Weights of a small mixture-of-experts language model, trained from scratch on English Wikipedia: 64 experts in each of 10 layers, 275M tokens.
Below are experts of layer 2 (counted from 0) of a mixture-of-experts language model. Rows are named router (the router's row for the expert), gate (a neuron's input weights, with its number), up (a neuron's input weights, with its number) and show model dimensions 64-127. Each number is 500 + 50 x the weight over its row's rms, rounded and kept within 0 to 999. Numbers have three digits each.
Before each expert's rows: "gets" lists some tokens that make up at least twice as much of what it gets as of all text; "comes after" lists some tokens at least twice as common just before its tokens as in all text. This comes from a sample of Wikipedia text that the model never trained on. Tokens count by the router's weight.

# expert 8
gets: "1", "9", "2", " ", "8", " could"
comes after: "1", " ", "–", " (", " March", " June"
router:542552447547494442510596481459637466533593448455488455399498471476430495468456490480520501493440456504463481506508475472520479608525437421596507516454503531533513481433478409561469562560504457
gate0:541547499476472385507489525458507593487503499551487460515535495482478560519550579536526466494479484450550497540478604385474493604557482520542590488490414476484542509476541581520431610527519553
up0:573454476533626434511472496554454452573547416472513457477424523590509500543487569476546443497573508588450435488422473512488437461598542508473555438535485470425492586579458481510482457592459505
gate1:505491520473519481438469516545521547518562464434510499540448475486426390536567476534440558592565455526477539544589529463491556465529403402478529497556585496497466455511451457459523437483423507
up1:587459504579552523462504539454472534514498424500472395585458356525522608498444453468486431578593507497528567471379573529525449525463512462521434560517492466468468489474510548549572488401472531
gate2:497478482567477420534449467545471515561488478515475516493526504605467535505493524430532495468453430473557488533417479510455516421471453454543439467484434548401539584502538526511454571492509536
up2:469524515382515526494577505503476518430494559511567526457483453407481539446469531570547543510532566553461535407478464470534527466531541538487594447492526434532491523446477436497543429540480438
gate3:481559486501587434504427546565520540508495425439462590456556468438558467537557559537547420591469559506461467386538548418475551550519577518527460494528502571493554529538560513504475497555508485
up3:482604489549545466484458517519491556460501383467511583457583448486503483544533584555511450579451550518499458418489487351497534591500564548548514501527520510514538491548542539449528445457532441
gate4:563510444480499427515474461518493566468562493492622495420492543519424451484455458571539553430544472518492556541509536501516549363507538525566512490474454590564550433530611506419459493639486498
up4:459542560538504585524605523487442429492502460517425553526577481505556529450580446449499472477475476485502455488536402516507501567534464558431529408536509516452365526466465479453506513429529507
gate5:408488514511406476473445529512576415493551518405585495540520509571503478463535552555448492489624454506477505536492565508413468529517487481508467460523480576490535435511527582535500398502479503
up5:417511481476440482466400535478573470484516605407615479568502475474490491478616541561451481491607445503458490456473545469457436509469472487471451485513509579536548441535471552528487441506433492
gate6:546505480470558461403471652454460414477434505480513532495553569489507484515462499513421541536409498489482525539494533478494561472520549451458612469495576489569614435532531514451530490534506506
up6:531520509462505487458509507473521437424478542452551496497495479459490463538506481567483456611534435554490524369428464530487456613472476430527560463528462484521548419594581559462441531496419484
gate7:536574417502464489437488360481512490516541529480484441547581485496584464523461518455486490447509417409468478516586561474476475463432526511593435499453513508505499556468465490426526593577534428
up7:536578401496495483374464357477482515509589529525486478521558543476613476483489536485477532492560428440477445495602538509490454470456505490553463489460526518498471524433481462429550622614461443
gate8:431492470506445487523526451591521645568483501521464424473458518456449506576524466412485484427547503488551463460523530588572479560493479454487576485497545557516465550503505574584480429547460512
up8:508516489506516477448501523528486496513454463470544565538438496492558522452468491572535471550502561449500528432397420538497552390548471526429486511458450396531447529494509451507599445463518462
gate9:403541541429490532470475467502502552523613444462465512556537507571438518476437542453561543464497488507506458525492546512532492499501455434480518514460509475603495478491487376509520513445558515
up9:554470474556461492503553541513514480525388563525544477430446468437532523521490495543374490507496587484494530464465457475442467523491533584558555476552517523395507548500483565478475421561478432
gate10:570508433496415486509460477457538610430447490560468445478556495385544464550522554437467558525535521463590428485532520503541508491502533524554452473453535551451486546539570462546456623534606573
up10:538485484530438454466499493466458488492545480481481493458552511410511441512444557453496598506534457391530484530575563499557551474468512509504496463480582544460575513421503486482516551558599565
gate11:469533538489496434466431470455476449516441495458534461463575478570497475479550551484373557448468491496522535499486464526507513620536553570526429590479551551364468471508477585446472509542503550
up11:540480443547501560496560531496552543469516511526511516539409502464452493445451493502641448463552463542455447525527570452473451410494475457524543442505485499557540484484503469529514493474449468
gate12:523532485448511466511506515507514530589492532479529522539593545516415512501527559504444448431453488544546483557530441567435405562432548589462446484561495497453574521518529468506543490551542512
up12:544563507469518477516482515523523526577502527496520537530621530466437506469497600481449507460393533543505498591542475577441405557463497575516500506572488475520537519485514485528490521561512524
gate13:519479539465538440514514526522543491543586491533532470378496515596430524380407521499435450507460531571438474523508491447449568532525599476512576503520465547404516491545542550515519452457463536
up13:576479515497534500470515618473474482579568493458543473473457495590434416429507517598456485586488458539489436549569486404516553519534511462485520388566525603474523462494532487525609440436466452
gate14:506365535510508505472530558496430465484624515545450535495528523427497414423466464531525564499498568576494581498561527510478519600521454603501610491375497482480531465486402501462545459475460504
up14:525573523532459498577507488466600470589451514515535464534545570544536548522459449435436497477487445574481478579507431512494509473497524406434528439541511543492458467523481479518445571499488550
gate15:500605528476503493493488497539558540464578579388498473441437566649523471517561604502546472481537509474448513493534460559463497567495562457510595497481490578508579514500440498559435509475434487
up15:478386512495503546471500490486461484512396397660514540530510470416475558505460378474467497508420449588545494495452537480493475427454477554486473525455530436494456498456580513457556447566557554
gate16:528483505430454480461465439500501416532512397498457497446487473471448464501479607544402516422486542526479512473493525509496538514556508387511455541525477508403508479492566470520531462536457500
up16:581519502452475505451528428465552440543550372486462500463482507477438441503438582560388535452472519554485517470475539549486510530625494380502431562569499503408525445489565492505534469474484520
gate17:485442557439435515562405531498457528381464442589434433467549445514499498500429486494549557495447464517477531503508491490459499494478505517504483468434588544476467457435512494578444479487530445
up17:537552433551551497473549424552537484617514580455539511529455529492513506464604519538458462484650550454503458501529504487529532468514507489446539510577400497490503542558463533427578494538467554
gate18:544591452484629589479540571491495524520537518548477420599447467522489405575501522515565521431559438505525576533503421482449528544546439521431472524554365511481499543602505540488476545469563532
up18:569489518509564616529436468408433522493483515454509483603450485585453453482471487535527469459560491523506476475456520501439564459499446554432523614551421438557446508470519438497445421536600414
gate19:567549527479583385481506484408406629633468454434503492513466496473534470453472444436512550480480463454541525382522551500544521572502561534458445613562504423457490462428510550538512557512493547
up19:571532515566537483392516542589443597538488450463456536573480520462472490475447496465540469562466498405538507374484585454508436512413527516496481569497530523431504498481465516543508452461609506
gate20:548489409360469519474573493494518627455457516480438517510446435467476618601606527577466589536541450555509469558419474574574481470493446460438535596466432461515468539505497502535512460524445451
up20:538506381426440498477497484473536562460424481518430523492446498458494562560552524564474584565541438617482471531434452504556429458517467470456540571491422436551464502534518472540474533511474469
gate21:528535468534563538498528521443435518409507544642542513469413470580493446506510422453522509515453467519539485499431490484503435521392469537490594512496595470538355442534477602481476523533496455
up21:566501508498597451502532501482538511560495491551505508545392512478525549561545484355519442450469503492537479438533503476583463455416531438511524485379580430525414469547444515492497443521489466
gate22:399484415559547453446441512523525468502537465528494561563582484525506499452579478520535488453449374516437488508489563567503487512518518482482420471487416544492515471467481533461541568559551468
up22:542445560393518542517572568462510559519526430460520503507481500562458474483477561515545503439579624458507527501544465529435574542476505496517530521558506441458455450461524485560501460487510587
gate23:428531529423502569565548401502447482489579484532467524465490477485443572442542510510503571488408442527520470501559485517500567577543574484451554502460425453563390489513444526477486459484518502
up23:463496512453504525545517511511526489553598539567475498583470514469474543515585486536481537518433438452496493464487505537489657560603496481499523512439468458531407460467422575450511479465484490
gate24:464516501485526459504481497466609541431505457377491578516472552512536423480470639569479514444458447482470577440507479501530518523526568533545506461517496504496528461552488451574465511484528501
up24:473623480517411610492549469460530462499499525553472605426577448492516504525526513503488471488554453581482471491466539541544528539394479526505575522510497462536506500554473455586490570518533555
gate25:483458504488595432457482481571482559461488450487573460516441504531453379539461554533576515547554498429500566425513572526404502555486566432535459467472493595476561485470559514427481504551525430
up25:454464519589443452435526562568543474471538512456513543506447578535470462502485579469535566474508470449440570458552496453410494480560586469459479502490550531476498478542412501489449444457474471
gate26:500554494501398429479469465540523504467543495480461466560498437545398612513533486522577543559575519457526425580499506448513490424446523421536570468497463490533494542476485587506488556481455509
up26:514474458534619562550471544478478485477482512543554533491519527500553467500533562498488509427441536517562514450513538477482492621537458639422496477540557545460543502530576412486447485481574542
gate27:454455564525524514468492525462564455426546407466550504544541524504527412496583533571492466450429433587462507459487483445438408455495522575486505461477546498564441444499431538537562556493503559
up27:469399539559512515478480523461571456462504439455529493564537524512553424502584528581476485476431445532491484445505504458468399491502497539514499459499520476531468449515423562559566552497481539
gate28:535499459528472612473418462559609458483446506493552532521434438506521436560444501550430586576560466535551576504450515428445532525433522446495427441416519571520556481500599432509572431475440523
up28:486501407452518563504496518541462513462489540477472512612486501621483511436448565431530553570496513451487474484520511480526431568495485463483452386481509602455422490502502523497504428441518516
gate29:562472526579419482472537499501532502491457474550474404485471456491446457561448473464517433483499530415559482509526599536433419507478469540518527498571553554332476565497511496533449523444568435
up29:409494432456612536567497543504454482472525510428500541531488533535572531505545495553467543542521546636468535468448365471591550469517485423493453449417472485624535471488513498470495507529438486
gate30:520521510521500490435426490590556494539486459489566432501498526463564509511441495584488533508491532458561489430494460474405551509488540429464478570488594582557459518487517480494547397544511555
up30:529513457508505506475536474485538532519552490468525437541462538484547494523389441529567489513509449437510480399480468452495554480450544436483462599534552558562539420464523529569560364550516524
gate31:472537470444543580496434574494512526452494544461551526532404459467377517466460588562489393540486510462454542517449462514565536483478527501417432597598415486556565526496581514460470492496540529
up31:529472513503471460480492408567504454546520447483445484455584515567580494532465432450456526444529523559547462495497491515503364535455560459550607486414516499387436515543450475528538469500416447
gate32:510590584512504434501466486525559565464434462585433478438491518503545417512516494483452502482442516400508528499482359510494489503493588448416460476537529579478488466508554523405443546509477435
up32:515402434465511578476490502465406443551548529431521548557536481505458578493522492536555500496549509589502513513506640509463516529485448562587559495466481421508505534500458485540526444470520533

# expert 61
gets: " |", " r", " R", ";", "=", "ic"
comes after: "%", "0", "5", "4", "6", "3"
router:473389550439502540517596502485501529494532428617570574469497585527475527524516438478516595451503470500433498477519441431439457557466425560618528541459553522557534457481458482476550415488482547
gate5:487527528487468433596519500609457506439507444486541534427529497408482518579439481545457495490547481506486501581592413497443471532466507568564456309496558452504458520485566431516568509517553474
up5:507469478543545524492507516506547425507506568523437571501520482587425466459577498486530495480438581501525489471498623462501508455552460489422549630479569573486545484525528530456456496495547483
gate6:530512559509501414439502469437532512477455509642541536474502549570535536566491484530532525406483473522397502447583494506363440448402497571556467546429485514491401494492493459491572520593458443
up6:606499458517577529450569673568513515446448493433481421469490463471468556403493486394518475445495530533486492491483536470582497459465563382484606473554612466507521488530522596545456501450579495
gate7:476492535596456441449468471517482478439478484511557490576490490551412517561544374575402544461494523451567542614533532491573475523489440539519437532516512580510489489462486485473477547530461558
up7:529495536540475491457518506539469506494509495543541481556497497611430519519553366543424519448525510439524517639495536491565450527429446521514428581561480606540476503509461513481471506546424600
gate8:475521401518496476501568502465546540507469455541472512535543362472556540536573575511571435413551542425501567475471413507522576471533411559523434416553429521490513470555596497485565546512543536
up8:527525413461564434530455423512466383488530507528483535458432487578525525480521475466544506475507529486502526441482477480451563552406407557554547501570515578519452468522562437581499437506503562
gate9:591470461505510560516537449504494579478428520513477480536532450490514485405450508512554427579491496455443551485500587466454547411424507431472477421487435540508493622456398539440525445447543528
up9:526481548510533509496535532419501451490512530498492493461487457463474498522485505520500465434488495442540469501506499571526530480560567568512517510522547582498484404478534506498582542532558556
gate10:541569528496459552465501462580567537518485465554493513509507521553498452487517443507397501601472429502512508452517529479444559529494475557481566482465542582497477548470443543679499504513423582
up10:463560524436502416485516474417485514420438549502518474424509443529531468501488507482479544447453560530454509511478487489562540458442633476476523548517527515445431456518472393495532506485488476
gate11:523565515433541596484482502501607506518525430519494460454533567574453518513494574449452526470544600498459481483574505469485535540472435569461516590491510531419510548416444547527485508529459443
up11:436419479557471535546555445485513531467417476485499564494500504470436492459384496483534524519451471427550532422487484401491526467467477552587537392512480442516393581485517482497462496504598547
gate12:436571608480473478529483573484457541565475481475488429491554607547518546519476505533548495541576514590560495524424512574457456528493549419445485412502508461544572508467433478612523482515449504
up12:599498568643539457507506607486441429492547562488512492397601554510420419551533524456433396466444544439422469636515483504565498577593534490558512473526501423521459467451466560521597522547504465
gate13:474461494483536487545467456591460574479476517541487405492519445458472569499410550524463519525466544506497538512524546494450440442504517516473665410447430527447509624482456448520453428479456508
up13:503562485527467499481556504428525468551481499478475552481492543565477461507621487444541509468586504500515452505470428519553559514486478476510355541531537476519483346486497508500572591529500486
gate14:476514551374425546572537507397517507440513546543516488510492490421490490505489505426478507579414440438492537500503469542465421446525585562542567476592538504587537491501413468456489528539453421
up14:533526459529517473493472466481444526516529472524494556452450500439463493370561578461331581463595578496469422532530592490537497414433479500475429538587487466430442522519380497508493438477534517
gate15:510588602480468496414452439516570587492479488477528464519436540440471589561440446479554510472449449452445467615444514578515463442511533418568585539519467528468513581450564474504568527546509480
up15:493479469509612541420554487522545547488455512502419514404524479545417493588438438523489447473457556442491499482487482632496558434443517447491560481506474536429508550417523422516462582464451459
gate16:458477528620484521463465550442433530560495517495522472439490565534480627540549482493535546501454405477529445504480515458474513497483527417551549521530445495422527486548557515574444557415403475
up16:487503536600413552510602482464460584476548497462515449471502517531600537505634554563523530514507484484497449563439469513474559436428450417555486463469441440426573498470540550469517488446437451
gate17:520532471476509596489501467487490385480494504506445491562531641623360476501579511569541538488511459448555399537448442430531523543498390545500464427483559589398523445559485520564486471474454569
up17:479515432453513496524508514477508443444496502454493483399434505545520555514524484548593538444517490433540377549452454456557474502486451514482507508412507442478524521631498459489519455417522579
gate18:543427505490502455522546503479525561489413496514566493472449460587502415601572567527467581440500507585565562485475559496473554424526484443546439498499533529551564578482520501479538512508461457
up18:490511459517462463483510491497381373567497468442392478529489474443494527392446523477471499541475538410442412457584506521511470502452476662451526538560509538423460540516442478474405470478525472
gate19:497518459565514516504462472459407447480506533615503489487526501494444515509495490411392573548445524468493520522580628437561485512459547534547429395545585486538404568417403567372535474439559504
up19:576555561504525474478583540473556530465452445442490432427484424450470626455426478471512514518478536473499464532628540445531451519433539524393490577545534430546632404494492567376540528522533525
gate20:461544497478509460494407541388557501590486449537452427505575537500420468473527384546552457383476544492504480462494557539508460539465435507493561533580499481535655519607426561485485550526569506
up20:541495490493452451497560472430504603430468515534420491514494467596508483537527492563542577459537534518529533532502544514541513495499406473575505513516473499512574403510498534556503441572407411
gate21:481421505496504513531532541580484563489554468531569516448512516445396421582419583535482526576550505491581430388453377516485417453478490527501362475558495472497460542522464532393438495597448464
up21:456426518556643514538515480596441457503496531517566509442457546487446437560445613496466479507511543458547478409530384494516392507536491608535457515432499507437508503516483535446459404616509557
gate22:523470512552503520421411482509547527511570439514492466413535517535389507527481490517517509522538501459478545512528500467537452456511437622454551575502505493501534446480483418527524565571562464
up22:541494512477475438493487500542572510475538487547485474461531523603407519457531476503519577455569427417429516497528446409559480447473489531416626513530436474515526416522463434559530520520571525
gate23:522466524492605509534563477391508535526435526509437492424537440501560425531468505524561519503513588457574478542440534517547527534393479516469565442419433499500430496497446491545562457474470505
up23:417571487474438570457424571508455558520546492486459447561444625561375519530492560561539514547559316562449487432480443444501543554557512528467547513512506568467551467511563555417466468522609497
gate24:541463433483499488496492518602489432489541449499485463419491499473416509530456430511524441471612462514474447432507426491423488571516633538536528602467439476490442529465554566583422512494537485
up24:487397645477496518427477472438479549487500467462432611478465470544518467472478618518481496514390432526543419470574476518446469596511464511458555509413528529484536485495439509412533484497460521
gate25:493472516499423506445446466486504512473429526541540608554594512472414541473436493435544580499504492463548459437491499476516512449473594526560446502532487475539488415509498464582451508612508469
up25:485473502455447502632445560477488571414488459554487442538579496476487599451537424432531486487456488504468507570506459541522459515412498567442563570521500504558512415522460569458476453563574493
gate26:524495483540427539474591579453461540577440470476462505517552545460544559569458424529562538449523456435396399534547502512533407528467524419443476447541523495492423422466574549462461481465550468
up26:469540517509488452477504347419502468506512446476498520497514520507468460505557475532480479483503558581591520461496444457445530562465477613531512560457476507474550537509459418546602576486414544
gate27:435591589464453484516534420451601511397464518503427494498484470551498501559540538545441412520461512465490527570494577491499448456483411552596448500399447466543458618535558434454477530465453456
up27:593423410543547511454433542562425503618498495452561481476504451440503522479433438492519596534528499514554519538513463505497493565479537472415512491521545530483580452503358584533517446507572512
gate28:504551526540552534491426465459544527540531437628475386446533522438469512523511394527498597491513416567521516521527550538494527553447483599466507427624489458489495451478451475465502377518453494
up28:532383481490378497479591478520513511489443602458547567522500493589515488541481640425558447440513587508479443446496495503490529400501501455525491575400495598422532528549518543435430580489530529
gate29:452497477515515463609482598470453478480478508536520554498560527485446508517406566538507528550502519537443521470470616512549501514516614619450557498443504464443448522478569575436416474518539494
up29:476498492568520479609446580435517509485501508540541590473586537414449484514398547548535596532499505511452528467539553534540527510537592598479533450446536484417437491432519536444449498477578479
gate30:512449503501494472507513554513503448407500500529491521501525445574449561572570485518456467553482522550506430501480425470608513473452426496520439524553524542499426412513513674410430435544474526
up30:414567538543513497502463468477444618551510482497445447522465579419597572458503521484517515445535515455524512448566547512451420506563469543516561475497484567554544543414492462548568551507534463
gate31:590374507460475544426514420515567519527514475506473536584473547527512509490491498501535491506608459538378526491526464469514473522330421529490386576472455494514537504450509527530539493521475498
up31:584406448435469511445501462543562500475529461487498501512451570516536473486440535535496484454618454534419488487533472463519490562372405533514397582465453516511555513498492531577572462533486510
gate32:536455549512443536498458511488499422448542471551517517474478566509523400473522470591525502421516428491527572445532476483486502493504523635522512530528470588466484569551537481440493506468543479
up32:470575455537602504513568488522483501445476486450491478497471552495467431558562528498460506479440485527494417444557436470500507539472444549455515541482565575481602534420511534463507441588507476
gate33:489441567417499546528525475515482501450473491424486567496466480428425539541474493496497541479598545506453449513490453513510517454470529489607476481507501526447472578506590477424503486506538549
up33:501579446544541510484502544523527470491479389462506568508563518438647473526484521469471493524506459474512504525432551502532417510520562412545486498490435495531446516424593488462446629555447560
gate34:509585479497519552531549546415528478423438555509438482444492538522458530455471411561557512501467541562489440482373466564531514463450524470500548463530494422509474579376452460511492495431509500
up34:502580460518524523556536504456483438456459547481484522443496493529443563394518429577550494553510519551504434435402476527528536476471529474535529420502507427555516501378419473524536537408495524
gate35:512437561444512564501539383559490548604594506469545442556472517486438504534523512481508443500572552591578471489433524453595509603531482538550523427535504424415462450500499458475489483563551468
up35:424423486470522490470561476541506538601541515500544533578480558533466458500486505543555496511672523607602410587463512475520533543598504580580477500505503437426525489463494425503528487517517466
gate36:529603495427544472514399526488531441492502401524410507528574500506495488471486558487500577512378529489404383496432467422520490458493531476533453577434498560423535435507483488484548461568588528
up36:522644515489519543464441539451504460467513443572433497497527537503446467487476590429529551558392536451485455504412471434530413486543541489514505553395471530459568457476463454468612437525514517
gate37:515458502428554427578465443503603524514531459539457488495577525409503498545465563511502491475481530558510539459564472436406458543576527510453528418527519439564460456543522639487449449480543547
up37:531418511444532410574456453480556514561523432552444505549600468431477484560537550469502511516502487542474527463565535429480471490586550515440475457504504472579479376501536641473451456451567529

# expert 24
gets: " ", " there", " (", " There", "There", " these"
comes after: "|", ".", ",", " the", " on", "N"
router:441485488473546459524569502488521525528535483560531537518494430514516518461547511455505492598479560473512481458498408584554512465558408503547486510521464531538548410544481382531522460511584479
gate5:504478592345471443462469503578525638456414486463511519491538483511502527529500474514497504624484505471545508437568510497552473537406507564489506491448525498528487429494483501537562495431467406
up5:431493532468509492536551574446428460579466579523437420447529553473585492437472430447451478565424503497510443522444535495471534585555401472469555589500468423556461446510554472437580501547543528
gate6:379520579461485472461546512565531537548637475460467420479456560537508503491508452528498549436489518497480515500620526507431507521539576538523488488519517610485393483494497423559508547542531461
up6:560515462555520540528492504407502434437408571532546520502519449484531510505492588441498444522542477450580477454388475426525470432496469495455492513469485425554606469517532561416450460442496545
gate7:489569491458436423541517613552469519486411445529435530485586573532508518594532508499568381488529535572503406501535488427416501415522452472444532454513440511483498560478521592540535558423459511
up7:433578449462452433517548595607535492499392490517482516550519473599495497572468443524451486537512457544461463499571487499515509473551534454486480513557523525575469536504560644613509525466440508
gate8:416485487508492523409533495395666504509546434529557445385620521533471547511509576519483497453524474509490567444417409556431447570561427498506552538446496550469513523531512535478429368581589604
up8:525523503624509470542360521456445526464479499563512546525517508479539425507431423562589466549590546419546614572510637495570594445512451573468475476479503533513503559482567535502516521357390453
gate9:521446496467429512455479440488589523463462508532528578494536442470418477517488484460442529518458627513471531516638541524397524478493532547527458484439482392558530490424453519475469512482471484
up9:479443553537574578525516506526380468500536527471464433511444538537508520474489441518509473485542397542517529453338514477620480499480432488470596486560551591433470466584532519487515482479533516
gate10:412427433478466375545540432442486440446562518510545529502512405557505478548545516477519539438444430490489493498514562507486460417437544418576523534507468601593454576511503511373428575546445514
up10:588537466464484635520479536500532540511437557475414491541465523456501551403466529533488540525512409513526499521399402479552527595546516592471467398446489476414490399426505504488498435502531502
gate11:464430545460483515510581413435439566544483571541622483445564537545619518632548467503491471548516489510507585483506463527502473586410506454426504462532551420504442478525483365434547445450476499
up11:513498469470489486512485513456531520556478556500554475470535531610582539469446554537503472486507486477593476522452486475452559554469604509383449534576570538496479498535504422467557504414453528
gate12:516553495434530522518507502483467498600489504539595479497481414501477554520535519416458474352529538412548504527498490538497488571468556536529447547446539360395552476518536539501561424531593583
up12:454470498496505488546538525541567490462585520529492455490460478477507490493469510540527530515452465518492408524501477479479517448530458475499490508558547572522439531483427483330501586467449514
gate13:527487552497540569467397473560600488478443504454520601592619410504510493543489510572520564516510538490505357474475507470365483419527518547452490538455455464519486482485540508438507585627470577
up13:487498450504445480512569492435465496481515549515481482392439575491491512539477570476494513481492516415359637491492503477566438482481424530559467445475539574461424544484440496626393472424555367
gate14:412513520481533524489479534550529452452517387402501506526569553481460532440532423528457505501574523488432380533460433494530539521497542532404537532458472462474538489505479520493564512578576517
up14:508509368502437562369506599502508468485498486471522501538487467483574512453527490522571488553565490379516496401474508485465520563417435576551532585522564468482519538519446596526503457607504467
gate15:513540492517462472516539511497534519480569474634458539499587471479477519542451623457469445532474546439627500475492510498583469572532516509469493445480523474491466523465405413515468574426523478
up15:488582556472503502528532483473474494531596414560454538516562513508484592557420534442482439530487535538597467531506499500506523509522460470480512473478522517483556475441505427545484589428558427
gate16:479514497438480485514521488481455464527515519502493546487578447498443482602556572560523482521569573501469547519447509540535520508556568475465463498481481527440475482577465584507549483466558529
up16:560425512559533502462442566554551543440469472516493440509453558504534536416445429436508532456472399483565499435556479429437532502448460500500567514518518469558564491411581421544439558500436538
gate17:508523508462478539536469533433442477526504474556570491553448496458490369510483437529491502554456496489475447516447586549475524554479477452491529446467435458589482556500369475479470552420530499
up17:486532434454479446520438499501564511567573542580502523495391543464511432536429448463529415544452525491478446474487520516532499501508510471563521533480387434574432573529392507500506559469520533
gate18:481555517562584564605460479492518456579541427456492480462538468533535508474518481503449492509375522465515553533544592443482580431523449563533453546469439507534594541530590420429529516375552502
up18:490485540482431482610493453552483499501563474523392621474487474458473445515527496583461521484463542499435505567511550456417549510571509495499555539436426565379445499539519442494445512465549487
gate19:471433432531474549392527479476457564413471493493551437500515509490513498634556520449494469512517516536453485458566442448527485410448463553439392524487566567538520603513477532544508499520499555
up19:509528448526446552424566525501445537376465570461531426460460534446454478574546472482484509537531495516429559511600501490526526440398443499430472552422508550500501489500439576555538460507499459
gate20:505532523494547503527458446529445462463489504535487623541506507514444585551420462481441402559551544543539517594459487524445450447536543451510450545515514449434388512514520509487548534533547432
up20:515449441482655448516454559503435498481593466548539525530565522513551589497468451502437453566592520528384524556490482479404451541546551446448537576581513518442462471515511484387615519493531455
gate21:400527645474497449450470541487519559524466472478527548571605503493467567515476484534436501576465514513562424416411492505462396391549444537464464515477493492454521545509455599500524481552507473
up21:622519367508469618499556422524480411476498568518519402500529438491509441464484525454551604439589500487518565602588538436520610599459504488472515484489529482523448419556533437545507583530480536
gate22:420455475496466527511510450478463539578471456513398526508524585538548493419524527504487538485484542493459550537464480487396554331529456484451543569465540490395506502545461449419512467562440516
up22:429415496551483513510508417526454502569517477526428547477486610560517585466541488502485563478534502543448624554461446494416497353472490530448561532546533503397499504539527456459526423538421538
gate23:526464488512475576481564484536596418495508389421517620487489441547503467537464468536468399445583605526563547558534446507507625564479456449519473441552445521568494598525489490501476489400506526
up23:461419544503484528429568468568482429551520414475485606375499478496533547501485507607542473458489602544461542506470444445502577595487509499561482569474428512559520579494485489531472436480447463
gate24:510484480487493514583522498504535462498476511541476505586543350565386464493524542517560530576415543509494480451492487560550500472492390504493478334523495492603383423475451509542414483421491525
up24:517514507562571425480529528456586424556468417377490498462581507523426606509530471571472516590493498456450406478544492553452521524530408540601472446421483495569522443448517514472496474476497507
gate25:474452476480485523466541519633499551471468497469456471474446431510507496427498522450465491529514543509472446433462521458555485527514517520516421445559428565509471452480461597472437542500563597
up25:486463442441503474398655574583477550509582606479420494558485453428475559535525517383545539486582570429406591488516525467482485573458449501536442490575527537516515364501504541461432433491612474
gate26:455480490584520460598463490515497482477557479507545522450544521507446529550568605465487579440425390482584446509588542482483468421557511464555515494484514528505499523504605539492421520500509570
up26:546524444624564383529518539505519468492551481520495459428571518496484551512502597385528542477461430408572491512573590471476447482563503441560550509424499398467486512490608508474458559477550494
gate27:474511560474462472518480509467529569549461462479530565495435519522528537467498380569463482419417501484584509428482477514551438486444504455573625514510435543493565437528593524571503507454535476
up27:434439535503444517532477529431537547558493472559445590484490500511506613442516426497483504465466504471596505457480456564564399504460498495555621517540468481442496447540491486529521506461507494
gate28:503485535443475507524581479432554466457536466567565473514499529453509510529452489550459457577558558521476596418512501487491472487450494369538535456494414511526458404523543476479657496525543440
up28:527539500458623503550492573509550546460533549536510472440510576436419395482554488444530376561385584374523459497512508561440523491546466430513474508527584468571489484488510515394531554527452462
gate29:485562492540488534531489503518533540543516627459506452474470465492447516571547476447544460588529528466549546464563482501524481604477449563489453500540502568535555479510478457525497515558498378
up29:622471557438484440497505473508420454492504402522456536509484541489538504405492508523442542397465463456517468516450555459453490462536551423549578487453502492429492519526546524481460521509509673
gate30:491401555460546379501464471519533466586510432492492535471435455495380463523514485574421554462481575566426508510492458529429479483418502467589422515481428533508489503529525489465500536563485471
up30:534459467485448474495530528520509559477553524522454477486436566491480447584631464602500430516555512500450446424433545486521457588546520543481516508590448513519489460502451508564399529436626533
gate31:479553497451472559483442556478473539559541521490501444544479458448413491495573565451536482524608452453504509478424421491507489523571465408499515501529554477478477526522545552501580536457518546
up31:524462461587499497538504417457471421436444537540497516470567552526548519450503398513495546527420532557508463547561595482527526461497527581401487501505455564511467461549511422501413513590487450
gate32:552480450563392437515464523501481512385500471479532510505488522591511423565504568524520430544489440470514557472427565573453479606485559487452538489560584474523560451451554534506502440512509484
up32:454514549424620542484570456527578480576509545541464467485479478382469520430495417485442577439506603561510424532593436450492492442543465499583471482445440552466489582566411474526513526541517511
gate33:537513442510534487526496516508419580505483485448437440510626454568521413528581462597605500487545511430509530457389601396608551469520538393460527442520543500466498515528543545491428508480589483
up33:449491489542457501463512422573512400482501458542562596443459578400459549446472471371459455491501512507425542493549408639432456477416549574517502527475534437526463499511588480501522454498485517
gate34:563545446505493527500540457449473531532593457457446579549532545545473518463501480466561546414466544500431498552540453453471511527464539497583463496480478608437516490441460484439478472550490501
up34:510506503499516536453523531515407557541478444401384498489498546507511471446506464421506526513483550432498509461590524501575488578542509530531548577434548609535451502491424560517444448637455491
gate35:434538563496552534544481503634561482519421436507412506501547447558457446482458532571497422467560617588510450612577559497489551480543452484550524509515504634452445515576523512492518507476440527
up35:426528561491558512573460447631531465507403428504442483497559466520452449473467501593498407479559615566482468546559527491528562462544440490565509491490498613450480550572538533460503471478457522
gate36:458473398513587448419486489513504549500411536504508502441389477474470545412510472457486546559500492474601552463526502472556471430496481522560588483545473497475490508516595520533456496536501545
up36:499539482470554528446465476500546566525387555577534501425480460489471531515490458474472473549462535502561514535559411417480449445456431539538531457577424530523507457454559513611453516458551479
gate37:460453524595477470469475554515534484443541518469482433479521455470441516513505484546471453536520438471388417546408516437456513471457545523589548440475431559493526393501509566528471559507435415
up37:478505467467474563507593492547594430531395537485457472462523521506552517518506582431496559326518532544531530507528482501520466544455434428528473574477484484511498531476448475438475539498478495